Experts of a small language model.
Experts: 32 SwiGLU neurons an expert, 4 picks a token, a softmax router.
Training: a variant of SOAP for the experts, 324M tokens.
Below are experts of layer 3 (counted from 0) of a mixture-of-experts language model. Rows are named router (the router's row for the expert), gate (a neuron's input weights, with its number), up (a neuron's input weights, with its number) and show model dimensions 0-255. Each number is 50 + 15 x the weight over its row's rms, rounded and kept within 0 to 99.
Before each expert's rows: "gets" lists some tokens that make up at least twice as much of what it gets as of all text. This comes from a sample of Wikipedia text that the model never trained on. Tokens count by the router's weight.

# expert 89
gets: "y", "le", " 3", "he", "3", "ro"
router:33 67 61 59 37 40 34 46 40 66 61 59 74 29 34 34 33 43 39 35 35 35 63 61 66 66 66 68 52 49 70 29 70 41 60 69 32 58 70 37 63 32 60 35 66 59 36 45 73 42 29 37 39 62 33 30 35 28 54 63 60 42 42 45 58 30 71 52 61 39 34 58 38 66 68 64 31 52 32 70 71 38 55 47 39 40 68 60 74 34 67 51 40 72 69 34 38 57 68 44 57 60 42 33 76 33 69 56 38 52 48 68 56 31 53 66 33 74 25 66 27 71 30 56 46 32 33 70 31 33 47 29 37 32 62 72 40 52 46 47 34 62 43 64 49 65 59 43 67 63 35 32 71 36 53 36 29 33 67 81 53 28 34 71 51 64 33 67 74 59 37 67 41 32 48 73 38 66 64 39 67 41 38 35 70 67 41 42 32 29 37 39 69 34 56 35 52 61 62 40 66 58 54 83 72 42 41 29 54 65 67 38 46 43 66 25 49 30 25 66 34 51 63 75 65 35 39 50 39 69 42 50 69 79 46 66 63 60 51 55 71 19 31 64 45 31 59 63 38 28 60 40 32 51 63 66
gate0:30 49 47 75 83 53 47 51 56 48 45 46 75 76 55 65 65 66 60 44 67 49 58 39 46 45 50 46 65 54 59 26 72 51 56 44 29 46 46 33 27 74 39 62 54 42 55 42 45 50 47 46 37 42 65 29 15 40 37 55 49 90 65 35 48 52 67 52 69 46 45 35 61 48 50 59 31 61 39 59 56 61 47 47 47 47 43 63 80 46 18 67 62 27 55 42 65 46 60 70 00 48 38 46 39 69 74 36 58 31 50 28 59 76 48 56 29 72 46 24 48 36 61 51 29 43 63 45 25 49 60 40 34 47 55 40 49 68 65 46 70 60 33 43 79 24 66 51 38 76 50 62 46 40 32 49 35 65 34 46 46 44 65 71 83 38 68 67 72 65 58 45 42 38 54 37 50 38 44 52 60 41 67 79 71 64 50 56 46 27 71 10 45 64 47 53 53 26 17 39 36 50 51 71 11 18 41 73 50 58 43 48 42 50 53 58 50 67 37 66 49 65 55 86 46 70 41 43 42 49 46 41 49 42 47 54 40 64 45 29 66 60 56 38 09 14 42 39 36 38 41 51 35 50 66 57
up0:54 71 67 64 35 50 68 45 60 47 39 65 65 39 56 43 58 42 67 60 25 49 34 66 69 58 47 63 56 43 46 94 56 56 41 51 51 39 67 63 79 46 27 44 54 43 49 60 51 43 16 50 57 29 39 42 73 38 80 38 20 37 60 59 53 47 62 53 52 42 63 74 72 58 42 39 37 51 50 46 20 41 50 42 85 57 53 46 45 42 73 71 39 49 30 57 42 32 31 59 58 46 36 57 92 16 47 42 58 76 77 57 34 35 46 56 57 38 45 53 58 66 29 33 65 63 72 70 67 57 58 39 50 43 36 68 49 47 32 27 54 52 62 60 40 51 67 72 43 38 59 43 42 42 47 35 53 44 79 44 51 53 35 45 46 56 49 50 34 32 54 70 60 42 77 77 40 51 60 75 62 63 26 41 37 45 33 29 61 49 42 67 40 46 63 48 75 56 80 46 67 26 47 45 51 86 53 48 37 47 56 67 14 66 72 32 70 42 66 53 60 38 80 22 69 36 66 24 52 68 82 65 45 34 38 59 59 40 33 50 59 69 47 74 77 72 63 35 75 56 50 24 66 56 28 49

# expert 100
gets: ".", ")", " (", "s.", "ar", " which"
router:29 62 66 60 39 53 41 61 44 43 59 69 74 37 51 41 28 40 34 40 39 56 75 68 61 67 49 62 57 40 77 44 68 48 65 68 37 64 68 27 68 35 68 43 68 67 36 48 65 55 29 35 28 56 29 35 25 33 52 63 64 42 61 44 61 46 69 47 64 39 35 72 36 60 51 72 30 49 36 48 66 35 45 61 36 38 37 62 63 40 67 57 41 71 67 33 26 51 70 44 70 63 35 39 75 29 72 55 35 42 52 65 58 38 57 64 32 65 30 64 40 68 29 47 56 35 34 73 32 35 39 37 36 37 58 72 33 43 46 53 34 56 35 65 31 67 66 54 67 71 42 33 72 31 53 35 33 24 76 74 39 36 30 68 62 72 40 70 70 65 33 65 59 32 39 59 30 64 58 41 67 35 42 31 61 64 43 37 33 31 41 35 59 28 58 36 39 52 65 35 73 50 38 81 71 29 39 25 47 63 65 47 37 38 70 38 49 51 37 69 37 46 65 75 60 43 32 55 39 61 36 69 70 70 40 63 73 49 51 64 71 30 32 66 27 26 69 65 37 33 64 37 44 58 63 71
gate0:62 49 50 70 59 38 34 46 38 92 60 68 42 50 77 69 60 58 74 52 52 36 40 45 74 21 34 51 63 73 65 42 51 51 40 56 44 56 60 52 40 45 55 33 33 40 56 37 41 65 65 48 50 54 36 65 30 40 48 06 71 52 66 49 48 45 38 32 50 00 43 31 79 61 46 74 22 59 46 29 60 51 65 80 66 45 47 58 39 64 35 37 70 23 45 41 83 61 41 28 32 20 51 58 54 55 37 41 43 68 50 33 38 19 50 44 52 62 25 37 53 51 39 49 39 52 15 43 57 45 57 30 64 38 60 35 45 54 36 40 29 29 40 09 82 63 77 49 69 21 48 42 43 66 55 56 38 59 57 16 18 53 60 39 40 47 72 81 35 41 29 37 61 58 75 59 54 62 59 56 57 42 44 42 50 43 70 47 65 61 66 73 29 50 46 42 40 53 60 35 25 63 74 65 39 46 53 43 44 65 33 44 34 54 52 41 36 48 42 57 35 68 59 41 39 51 67 51 66 82 39 60 39 54 75 36 67 59 35 61 71 47 48 60 43 62 50 71 54 30 54 45 31 48 36 36
up0:53 84 49 45 69 62 79 57 71 42 35 50 60 51 54 30 53 32 47 23 72 55 61 40 32 83 44 57 58 50 33 40 59 53 41 55 56 44 53 41 54 80 45 49 77 59 60 43 68 42 35 31 50 43 36 33 73 43 47 87 41 51 56 60 62 62 63 65 73 76 44 47 29 48 57 41 67 52 30 49 39 43 49 36 37 64 72 74 57 61 55 82 78 43 26 25 27 43 45 48 68 79 21 33 76 77 41 75 58 40 53 58 37 74 62 53 66 42 75 40 50 40 64 54 62 44 42 58 63 75 72 26 12 47 59 63 32 58 56 42 64 73 53 62 47 37 43 43 54 65 57 64 56 23 37 43 45 48 60 47 70 46 66 51 56 62 47 13 64 38 39 45 27 45 24 54 63 29 36 22 31 43 42 44 36 60 58 39 60 32 43 45 36 46 51 45 48 64 45 35 79 57 31 31 44 47 31 94 22 52 67 64 62 36 71 38 72 46 71 56 72 53 63 43 67 26 47 43 57 17 47 43 63 61 50 58 63 36 58 50 66 51 50 49 56 35 32 27 65 73 35 49 50 57 68 43

# expert 93
gets: ".", "s.", " The", " album", "es.", "ed."
router:34 52 34 57 60 51 35 26 48 45 60 45 53 30 27 30 34 58 49 44 60 55 62 61 56 59 66 58 45 27 53 32 67 22 56 65 31 57 58 42 39 53 67 36 72 47 43 46 70 49 43 49 47 57 45 49 67 33 56 74 71 15 54 62 71 47 44 38 48 45 55 59 47 67 51 73 31 70 54 34 61 06 77 45 53 49 65 51 52 59 39 38 58 59 48 62 49 46 55 18 49 82 55 43 80 46 53 47 51 55 29 41 80 43 84 49 44 52 52 93 77 35 45 49 54 36 31 68 35 37 42 71 39 43 50 66 47 51 44 34 27 47 54 43 64 48 50 37 48 47 29 41 63 37 75 54 28 48 66 50 39 25 62 57 46 47 47 44 58 67 35 41 46 00 79 29 60 49 52 47 52 38 50 51 31 60 78 17 24 57 41 64 37 46 42 38 35 52 34 44 41 12 45 52 86 24 56 26 27 55 57 57 38 46 63 55 81 48 41 69 50 40 58 69 61 47 57 67 49 51 40 68 69 56 42 56 70 54 70 66 43 49 43 65 38 53 48 73 45 43 67 86 00 45 59 60
gate0:48 56 43 68 50 58 30 67 44 64 43 18 50 22 38 60 71 64 08 61 55 64 34 38 57 41 54 49 46 67 65 51 46 50 23 90 49 65 44 48 51 29 40 42 73 59 45 31 58 50 39 45 73 25 36 57 55 72 55 69 46 68 40 37 63 40 45 22 56 47 57 39 37 46 39 25 54 37 41 23 66 70 69 48 59 67 55 59 49 56 60 31 58 87 54 46 60 28 51 12 33 67 62 26 38 54 61 63 27 47 37 40 40 62 49 39 54 59 49 87 43 78 45 54 45 66 73 49 82 54 57 89 71 26 28 64 54 68 49 42 45 53 37 24 50 24 54 36 55 61 48 84 40 39 62 42 42 38 77 41 32 44 55 26 30 57 67 40 35 29 53 78 59 37 62 41 40 61 34 40 49 61 57 44 48 50 76 48 25 48 43 59 54 48 29 30 34 48 42 31 64 56 67 41 82 44 36 67 45 49 42 51 74 56 39 61 60 56 46 52 36 06 48 51 43 64 59 38 54 61 19 52 17 37 44 65 55 64 63 39 52 38 79 75 61 60 54 41 53 50 55 42 44 39 54 47
up0:70 47 51 44 42 33 66 25 44 42 58 88 44 69 42 43 00 50 76 25 49 40 57 42 54 68 27 43 50 44 49 45 81 75 76 15 56 38 75 43 68 88 59 43 32 44 45 74 70 34 52 39 32 58 61 44 34 40 30 46 41 69 47 61 49 44 38 71 58 53 59 54 56 69 68 51 51 67 52 72 50 52 27 27 29 26 55 37 39 22 55 47 59 39 43 39 38 50 40 68 47 23 36 73 75 50 51 44 45 59 45 47 68 57 51 71 50 57 53 20 39 36 54 58 45 38 18 76 25 58 53 27 41 65 61 37 27 41 54 64 64 45 43 55 38 51 62 51 59 39 73 18 74 38 72 60 35 43 41 49 45 44 31 51 82 51 57 64 48 77 55 54 46 81 35 49 32 42 51 53 74 22 40 62 57 51 58 47 57 56 47 63 66 55 65 60 64 56 78 39 45 42 37 62 40 70 40 56 64 64 66 42 36 57 44 27 36 41 61 42 42 74 71 46 78 52 48 38 58 41 75 50 56 42 46 33 51 34 64 79 63 61 12 40 68 50 33 70 49 60 39 46 66 65 37 44

# expert 6
gets: "an", "e", "le", "ad", "ig", "un"
router:32 59 45 65 39 65 24 44 37 36 63 61 69 34 49 31 36 46 38 36 33 61 67 68 57 63 56 62 62 33 67 59 61 42 57 71 44 66 71 30 68 35 66 40 71 71 37 41 75 58 26 42 31 62 31 36 26 30 50 68 68 43 45 30 55 53 59 36 60 37 37 67 52 63 27 70 36 58 26 70 62 44 53 41 33 32 32 60 66 36 65 49 34 71 65 28 34 62 65 38 66 66 28 43 67 37 69 59 33 64 38 59 60 40 57 64 27 64 32 65 49 69 30 48 46 35 33 69 36 38 56 32 32 36 63 65 34 59 45 56 38 63 32 67 28 69 69 50 70 66 38 35 74 41 38 34 33 31 64 56 38 44 29 64 49 70 34 75 69 70 31 64 44 35 59 70 27 69 62 38 69 44 37 32 56 65 59 35 38 28 43 35 62 32 58 39 47 56 62 39 67 53 52 93 64 31 38 37 54 63 61 43 37 41 69 32 36 41 25 66 43 58 72 75 60 37 28 47 37 64 45 60 59 68 45 71 67 81 56 57 67 38 33 69 55 26 69 61 30 35 63 50 50 58 70 62
gate0:29 69 17 36 40 40 44 56 65 24 42 45 40 55 55 47 33 27 55 45 51 74 45 46 69 37 63 30 65 64 63 27 44 42 29 52 72 60 61 27 51 63 06 38 42 73 44 45 46 62 46 31 65 62 51 67 70 42 59 70 36 57 57 70 20 38 43 37 65 74 64 24 48 55 57 50 54 33 28 54 33 32 63 35 62 46 50 45 57 46 66 52 39 93 63 62 37 68 25 49 39 72 43 67 53 56 47 50 57 62 35 54 27 69 35 49 47 52 55 83 63 32 48 50 23 53 43 68 33 52 72 48 45 34 24 53 59 54 49 36 45 26 29 62 43 72 66 43 41 36 19 46 47 37 41 54 64 48 39 63 83 63 31 65 47 48 51 48 36 60 52 41 44 72 33 65 20 44 89 81 50 62 54 57 37 35 68 74 34 33 31 36 52 61 62 48 39 56 47 54 49 24 33 46 59 43 76 65 40 74 43 51 42 67 74 56 60 42 56 72 53 44 24 39 15 41 49 40 69 26 36 25 53 29 39 66 59 32 39 76 60 68 64 27 46 45 31 39 43 54 71 56 43 58 59 47
up0:63 55 65 59 69 51 49 57 63 36 65 39 40 53 49 39 24 96 46 40 27 61 62 41 53 49 22 49 25 48 38 45 71 58 40 49 26 51 51 34 42 62 38 62 79 29 21 49 55 28 42 41 37 63 58 73 51 48 53 64 93 48 61 37 65 44 25 58 43 30 39 62 60 36 49 68 60 43 91 26 40 73 22 79 43 32 42 49 69 59 64 60 88 80 64 66 55 42 45 37 49 54 46 36 69 39 62 78 50 66 54 49 51 66 41 61 41 67 57 50 41 64 68 43 44 29 60 37 38 60 30 49 26 54 47 42 30 36 84 48 40 37 23 47 51 41 46 70 52 61 60 31 52 55 60 36 56 66 48 81 28 59 45 38 55 30 60 54 71 50 53 72 60 50 51 51 36 35 47 66 50 63 18 19 67 56 42 18 50 50 35 17 38 46 36 56 57 52 40 50 42 70 57 48 62 48 37 42 46 74 46 61 41 64 72 46 72 51 70 31 61 56 66 52 78 79 53 42 51 51 32 69 71 42 27 49 46 41 22 48 51 34 44 70 41 39 44 27 54 16 34 64 57 38 38 59

# expert 9
gets: "s", "al", "s,", "ical", "od", "ar"
router:37 73 57 58 35 46 32 44 39 43 58 58 70 29 52 41 45 50 37 39 42 63 64 64 64 62 46 68 53 45 76 54 59 49 74 65 38 61 68 35 77 34 68 32 67 63 37 60 80 54 30 39 33 65 22 30 28 41 52 73 68 44 42 33 60 41 63 51 69 40 38 65 52 62 39 66 33 69 27 69 71 39 40 45 37 34 46 58 70 32 67 41 38 72 69 32 36 59 65 42 65 73 40 39 72 34 71 59 27 43 60 66 59 28 57 68 27 77 26 60 48 65 33 46 51 32 41 67 36 33 46 34 33 29 55 61 30 52 47 58 43 64 43 64 35 67 62 46 70 68 44 33 72 33 30 33 26 24 69 68 47 35 26 54 62 67 32 62 72 68 29 62 70 35 36 47 37 70 57 40 65 34 43 38 69 59 32 38 42 29 37 36 63 33 60 40 41 41 62 36 73 46 49 69 65 33 24 34 54 71 73 49 43 45 59 35 60 38 37 68 36 45 72 77 67 37 35 45 44 63 34 57 71 70 34 73 55 52 48 66 64 57 29 62 42 28 66 66 42 29 69 51 46 72 59 72
gate0:37 55 58 38 37 64 55 52 75 41 58 72 57 67 59 68 36 40 63 53 58 42 51 81 51 69 61 55 26 34 51 47 22 51 29 51 46 65 80 34 57 44 52 40 56 56 44 69 57 72 29 56 49 42 31 35 36 44 60 67 51 64 56 44 46 63 64 41 65 50 66 61 78 69 47 57 51 55 48 74 33 71 67 30 36 54 55 69 49 52 47 31 47 68 63 58 34 51 68 70 60 67 50 55 23 37 55 77 45 71 62 73 59 54 44 54 54 65 73 59 69 58 39 62 53 34 60 72 39 34 19 40 60 35 42 59 43 67 56 35 51 55 32 70 41 89 86 17 43 45 42 48 35 38 43 44 40 43 55 57 51 80 34 42 44 54 39 41 57 56 09 32 66 80 46 52 40 49 23 61 55 16 63 40 54 51 39 46 53 53 46 50 66 52 84 48 42 44 50 29 52 50 81 63 58 46 46 22 80 63 60 51 38 27 41 59 32 44 42 78 34 48 46 60 68 64 06 30 54 53 36 46 41 40 00 52 49 51 49 66 60 14 44 74 64 37 75 53 49 50 79 37 64 41 60 47
up0:47 37 72 71 28 32 51 75 42 62 51 18 64 61 71 35 48 61 53 29 71 55 46 50 25 50 19 41 52 71 47 72 50 73 46 98 27 65 36 37 33 33 44 41 40 38 34 55 57 54 35 32 51 43 50 69 59 50 57 54 60 60 54 55 67 68 24 43 30 40 34 63 44 48 59 43 24 52 39 40 50 52 29 65 80 38 41 33 59 45 51 18 42 29 52 59 36 60 50 35 35 87 51 45 70 68 28 57 52 36 38 63 52 48 46 42 46 40 44 77 30 71 46 51 52 96 42 12 66 54 68 76 35 44 69 70 58 62 49 54 50 60 71 64 76 58 43 61 70 32 75 22 82 58 74 49 58 40 24 44 45 55 54 63 41 63 45 65 48 50 84 35 52 12 79 49 47 31 43 70 56 48 35 61 41 50 55 77 62 32 79 41 42 49 38 45 42 54 64 53 45 38 40 57 38 41 54 34 47 43 40 36 28 76 31 79 53 53 55 52 47 40 62 42 53 55 48 44 50 53 45 62 40 38 39 61 51 60 27 48 48 69 57 54 57 38 41 51 88 45 68 70 27 56 39 50

# expert 49
gets: "-", "|", " -", "===", "1.", "2."
router:35 47 54 60 40 49 43 50 23 69 81 84 52 55 72 54 66 38 58 46 47 49 68 71 52 50 38 81 51 59 46 52 53 45 52 59 60 48 72 27 57 53 46 42 61 50 48 46 43 50 42 55 25 91 52 54 40 59 39 33 54 42 44 66 69 49 56 25 64 35 22 42 53 82 63 55 48 47 53 27 60 29 88 42 35 00 37 77 42 44 65 54 51 56 56 25 24 52 57 38 55 49 38 59 61 57 55 63 53 56 53 72 56 13 76 80 46 56 56 50 38 47 41 49 68 49 45 49 52 47 22 64 28 43 50 67 48 85 60 66 28 77 23 70 68 54 81 63 53 88 57 54 51 28 53 28 44 40 52 46 51 44 55 54 39 62 24 49 49 50 51 46 55 35 50 46 21 64 53 42 86 27 27 36 43 42 51 36 42 55 13 53 46 45 66 14 45 50 59 47 54 33 38 47 61 59 60 26 42 55 69 50 34 45 72 49 62 64 47 84 55 34 52 58 77 19 36 58 22 55 56 62 58 62 40 72 71 54 61 52 40 55 37 51 78 48 40 49 51 54 54 70 30 44 57 68
gate0:80 30 52 27 51 44 68 62 63 52 39 57 41 53 34 65 44 70 38 35 43 54 22 51 43 38 65 34 64 39 77 66 66 48 55 44 44 41 34 75 57 40 72 65 67 34 61 59 55 70 49 35 58 50 30 56 41 36 31 31 21 68 44 63 55 60 36 59 69 88 40 78 37 41 52 54 49 47 18 43 50 70 54 59 53 69 36 33 52 25 46 68 57 29 45 40 38 53 42 71 64 42 63 65 39 59 34 48 42 54 32 16 45 77 36 37 43 19 39 39 58 25 59 50 66 39 60 72 51 44 57 87 34 55 27 43 77 36 58 55 43 45 82 32 75 47 45 69 55 63 64 52 68 64 49 56 67 63 51 58 52 53 38 44 47 49 87 39 57 55 53 58 62 79 23 36 58 45 29 75 46 55 43 73 56 68 42 45 43 70 54 40 46 45 47 59 35 53 34 75 61 51 37 70 66 41 57 53 75 21 50 78 38 56 42 34 37 27 67 25 46 48 56 47 58 33 73 60 50 32 38 38 33 29 75 42 45 47 41 54 90 60 85 32 51 48 55 66 67 49 48 49 26 59 18 65
up0:51 45 36 75 60 58 54 29 46 44 46 28 61 29 41 35 45 28 60 44 43 44 65 43 54 78 68 53 52 31 61 64 17 72 47 45 56 51 39 53 45 20 16 45 26 61 39 49 06 43 59 63 54 40 26 31 46 42 39 75 41 29 40 34 37 52 53 52 38 10 32 38 45 23 63 72 61 69 59 46 57 24 61 62 41 50 47 34 76 61 47 56 39 46 67 60 81 52 64 50 25 64 27 32 41 30 33 29 40 57 75 56 29 38 55 22 64 56 62 65 52 67 53 51 50 44 60 31 69 70 50 22 71 36 48 66 32 88 53 27 43 51 14 52 51 57 28 31 38 35 41 55 63 49 47 30 57 49 66 40 59 39 30 66 47 67 22 39 42 47 47 54 48 60 62 60 47 45 69 56 40 27 50 42 35 63 52 77 75 48 57 58 73 36 85 38 76 53 55 39 41 42 56 28 35 49 45 70 40 66 46 28 70 28 24 58 45 53 22 62 27 61 45 27 46 54 35 47 52 56 61 42 56 66 53 36 63 44 51 48 42 92 37 61 59 35 56 50 29 48 63 44 65 51 59 37

# expert 26
gets: " m", "r", " M", " |", "an", "om"
router:27 63 54 64 31 48 44 32 36 42 61 69 66 33 39 33 39 56 32 34 35 56 71 62 65 74 63 65 48 49 69 35 69 50 78 66 47 62 73 27 67 31 72 41 75 69 39 33 65 43 28 52 39 63 27 34 35 30 50 62 64 36 49 32 68 40 67 64 59 33 41 57 48 61 50 71 35 46 33 76 70 31 48 50 43 29 65 69 63 31 65 55 31 59 67 31 38 52 73 49 58 68 40 49 70 33 69 57 42 54 52 68 59 32 65 73 31 67 25 70 18 63 29 17 53 26 33 62 37 23 57 41 34 29 57 55 34 57 49 56 40 68 39 61 38 74 58 44 65 64 48 31 68 28 33 37 39 25 71 68 47 47 40 62 57 67 37 65 66 67 28 63 39 36 40 58 43 64 62 34 66 41 38 38 70 56 43 42 34 24 34 28 63 30 60 32 40 54 58 34 61 41 53 54 71 33 43 26 54 70 63 43 44 40 69 31 59 34 49 70 44 47 70 65 66 34 36 54 36 60 41 60 76 64 36 64 72 62 48 50 61 25 33 71 43 26 54 71 42 38 64 45 52 61 70 71
gate0:63 46 32 39 72 45 27 82 36 41 84 73 37 57 65 09 52 60 52 19 56 23 77 60 33 56 51 25 27 66 65 57 31 67 49 62 45 63 63 69 41 36 50 18 59 51 52 55 60 70 56 46 52 26 47 59 60 38 47 39 63 47 62 55 37 57 59 65 60 64 63 73 57 66 43 46 37 52 28 54 62 28 61 73 35 27 55 70 44 47 40 55 36 57 57 52 40 79 34 82 50 47 28 35 72 53 62 56 45 26 38 51 41 38 38 65 62 26 54 56 55 29 51 56 41 59 71 27 47 40 28 41 83 39 56 52 45 48 51 42 70 56 38 42 40 72 53 65 46 77 18 28 48 55 49 40 43 04 55 48 54 55 66 39 45 57 52 51 51 17 41 36 50 42 61 29 62 46 29 46 44 34 71 52 38 40 53 70 16 61 43 40 48 39 53 59 45 39 57 49 67 38 37 71 63 48 46 44 58 81 47 61 35 61 78 56 39 40 56 35 65 45 20 20 28 58 52 24 66 52 40 27 62 32 27 68 63 58 46 29 41 61 54 74 67 28 33 58 42 64 44 72 74 70 53 52
up0:51 50 52 57 99 46 44 86 36 47 52 74 49 85 32 42 59 53 46 33 65 37 53 32 63 57 64 35 34 52 56 74 32 61 58 79 53 55 52 54 36 52 62 29 62 54 57 49 58 61 51 33 71 37 29 43 51 62 39 35 61 45 64 54 38 28 41 79 51 56 45 81 36 58 57 55 34 69 49 38 66 64 54 53 32 63 61 41 50 66 58 57 44 41 35 61 45 43 44 55 42 60 54 22 43 54 58 43 49 30 39 52 58 73 42 73 49 32 59 71 58 15 82 48 53 39 44 46 61 35 45 40 68 73 55 65 57 66 54 64 67 45 68 51 57 23 72 67 34 69 56 61 37 44 48 47 93 39 31 62 52 67 44 42 22 45 34 69 44 07 53 48 36 57 43 35 54 65 37 65 30 37 21 54 32 37 42 76 45 58 67 65 56 47 60 51 52 30 37 78 46 44 55 62 32 50 35 30 90 42 29 50 57 24 68 43 55 35 42 29 72 37 52 55 45 66 62 30 67 54 19 21 40 50 54 67 31 59 48 37 42 56 37 45 50 54 68 62 30 35 26 73 67 16 30 46

# expert 61
gets: "ar", " and", "00", "ey", "ac", "ew"
router:34 68 59 61 31 50 33 51 44 56 64 57 73 22 45 40 50 52 48 46 42 38 65 64 60 71 55 69 61 50 68 36 75 41 60 70 43 59 68 29 68 31 62 35 67 62 29 45 63 54 31 32 37 63 31 35 30 24 47 67 67 44 49 42 67 46 62 30 63 40 32 63 54 72 45 71 31 52 36 63 69 35 50 42 32 38 39 64 70 38 65 45 40 66 70 32 28 63 71 40 63 67 36 34 72 34 64 67 38 50 59 64 68 29 57 69 31 66 26 60 38 65 37 58 52 27 31 68 29 36 32 39 44 38 63 71 35 59 50 56 41 60 40 68 33 68 68 48 70 64 43 32 70 42 43 32 35 24 72 63 57 41 27 66 47 64 38 62 74 57 38 74 74 38 45 65 32 61 69 36 60 32 40 41 61 69 29 27 39 27 36 35 60 41 62 31 35 54 64 38 71 36 36 66 68 36 52 33 48 71 69 31 35 33 66 27 51 14 48 70 45 46 65 71 66 40 30 62 38 66 35 58 63 74 29 70 63 66 54 59 54 34 32 66 62 34 58 62 35 25 71 34 52 53 60 71
gate0:35 84 63 51 62 57 55 65 41 67 45 62 70 59 53 32 52 41 47 44 43 48 75 53 63 69 57 31 44 67 49 57 38 53 41 34 43 33 59 45 56 54 30 65 55 38 62 60 54 47 65 49 37 24 65 15 37 47 69 57 72 51 56 45 23 76 63 54 53 73 45 54 31 43 45 45 58 66 16 91 68 53 30 63 67 49 43 27 62 47 37 50 48 78 29 56 49 48 64 52 65 68 45 35 54 49 74 48 46 75 63 56 43 29 54 58 73 67 45 84 47 45 42 57 30 48 70 52 63 44 31 25 84 43 68 36 50 62 54 54 18 56 60 66 23 67 68 41 30 40 47 51 74 77 46 62 39 36 58 19 42 70 28 72 69 63 47 37 63 46 49 65 41 42 48 59 48 44 69 32 62 44 60 52 60 36 72 70 40 16 34 47 25 64 30 34 72 44 51 35 70 58 35 52 68 54 49 74 40 96 48 43 29 47 35 68 75 39 54 65 66 65 48 38 58 02 64 63 47 50 19 54 32 82 53 62 56 53 55 50 45 45 41 43 41 40 29 48 60 48 52 66 54 65 57 48
up0:69 44 52 26 31 68 38 45 50 65 60 54 79 40 28 47 32 48 59 25 45 64 33 50 52 50 33 34 25 44 79 31 29 46 58 28 50 41 48 53 39 33 22 66 76 24 34 66 34 49 29 35 35 51 65 66 52 28 18 61 52 76 60 52 27 75 62 44 64 45 45 43 40 34 56 36 46 46 55 56 56 57 35 33 37 73 78 41 56 55 56 50 19 48 54 49 16 52 50 19 68 59 44 49 25 43 66 80 83 43 61 47 67 33 40 48 38 36 46 63 71 31 53 61 66 32 37 43 65 73 44 31 35 46 67 74 46 64 53 32 47 66 74 54 35 51 39 70 44 34 75 60 45 45 32 49 63 38 40 66 57 45 27 54 58 52 39 38 45 45 75 29 25 50 37 51 33 25 63 57 50 61 72 54 45 48 45 87 62 43 40 67 42 58 26 52 62 64 64 32 70 54 38 61 39 85 49 74 67 49 32 48 68 62 28 70 72 47 93 51 64 52 39 43 52 14 55 54 43 44 46 55 64 29 56 53 53 52 58 35 48 66 49 44 55 55 32 14 59 63 37 34 57 68 56 54

# expert 72
gets: "o", "al", " s", "t", "ov", "ess"
router:29 69 55 66 33 41 33 38 40 32 58 67 72 37 34 34 43 57 43 43 40 50 67 72 66 73 58 65 53 42 67 46 75 54 58 68 44 67 64 27 74 30 62 41 59 59 27 51 76 62 26 40 34 65 17 32 32 23 60 73 64 50 53 51 58 45 71 40 63 45 38 52 70 62 44 70 36 64 29 50 72 31 53 49 40 26 28 65 65 37 69 53 35 70 72 25 32 53 67 47 57 62 40 42 72 31 73 53 36 61 57 61 61 34 63 62 32 68 32 60 53 65 35 44 53 33 32 70 30 37 52 37 33 28 55 73 32 48 46 43 34 58 40 67 55 66 60 60 61 71 40 33 71 34 40 36 32 28 72 72 44 39 36 64 57 64 34 65 65 59 26 71 34 32 42 70 36 69 62 35 66 37 37 39 69 53 43 36 37 24 33 37 60 37 71 40 42 43 61 32 72 52 39 73 68 48 27 35 51 62 67 30 43 39 73 28 39 28 40 71 39 54 61 80 64 40 32 51 42 62 40 52 66 78 46 68 68 65 61 62 66 35 29 60 50 32 62 64 38 27 62 55 49 41 62 60
gate0:50 36 34 57 21 43 61 58 67 48 54 55 54 59 41 53 64 79 44 57 64 72 71 65 42 79 41 53 66 44 56 58 56 69 42 55 50 32 69 50 08 50 82 65 46 74 36 37 66 57 65 68 47 47 68 28 17 51 50 01 57 35 47 23 50 33 53 26 29 67 49 59 44 54 47 64 72 66 60 47 64 35 36 72 32 16 65 71 32 87 76 72 43 31 74 67 70 65 67 47 17 55 48 39 82 45 33 47 60 30 41 62 52 46 68 71 20 65 58 46 52 41 46 46 50 35 39 56 51 54 63 75 33 40 62 36 29 61 62 41 56 91 64 46 61 58 84 48 49 72 59 44 52 25 58 61 45 52 49 70 58 61 49 48 66 60 59 35 50 47 32 58 42 35 41 42 60 66 45 57 58 49 60 65 45 62 41 50 56 35 35 43 54 59 53 27 45 52 72 52 68 48 29 61 60 51 37 57 84 58 62 64 63 56 52 46 47 47 50 63 35 55 63 59 42 37 46 61 49 73 25 70 47 75 73 33 69 45 26 67 41 51 35 43 62 47 21 26 44 36 67 36 43 68 55 63
up0:19 82 50 50 45 66 62 52 61 46 29 73 44 39 20 60 21 36 50 60 46 52 61 59 33 26 56 39 54 39 41 32 55 58 53 35 50 38 58 58 63 46 58 56 40 51 35 58 33 48 50 63 30 51 38 37 59 52 66 77 45 47 56 70 65 67 38 24 45 42 28 47 49 53 51 33 42 52 30 46 34 54 56 31 51 48 35 25 60 45 53 37 41 52 56 15 61 47 47 53 60 46 62 54 50 55 66 70 38 73 51 58 51 19 52 52 45 50 37 63 53 70 30 66 51 43 28 36 62 79 87 33 70 26 20 48 73 54 58 41 48 41 60 49 49 47 49 22 37 49 40 52 46 52 46 44 52 33 68 76 70 56 64 94 26 43 44 66 56 41 04 54 57 61 45 38 35 20 36 75 69 56 54 30 79 35 60 69 55 39 54 07 82 34 40 59 44 39 47 25 60 48 52 28 71 44 53 56 48 93 42 86 40 75 50 60 37 76 67 42 72 49 34 66 43 54 57 29 47 63 56 51 57 57 65 60 47 32 32 67 43 50 50 16 65 50 66 52 36 42 36 49 65 38 54 77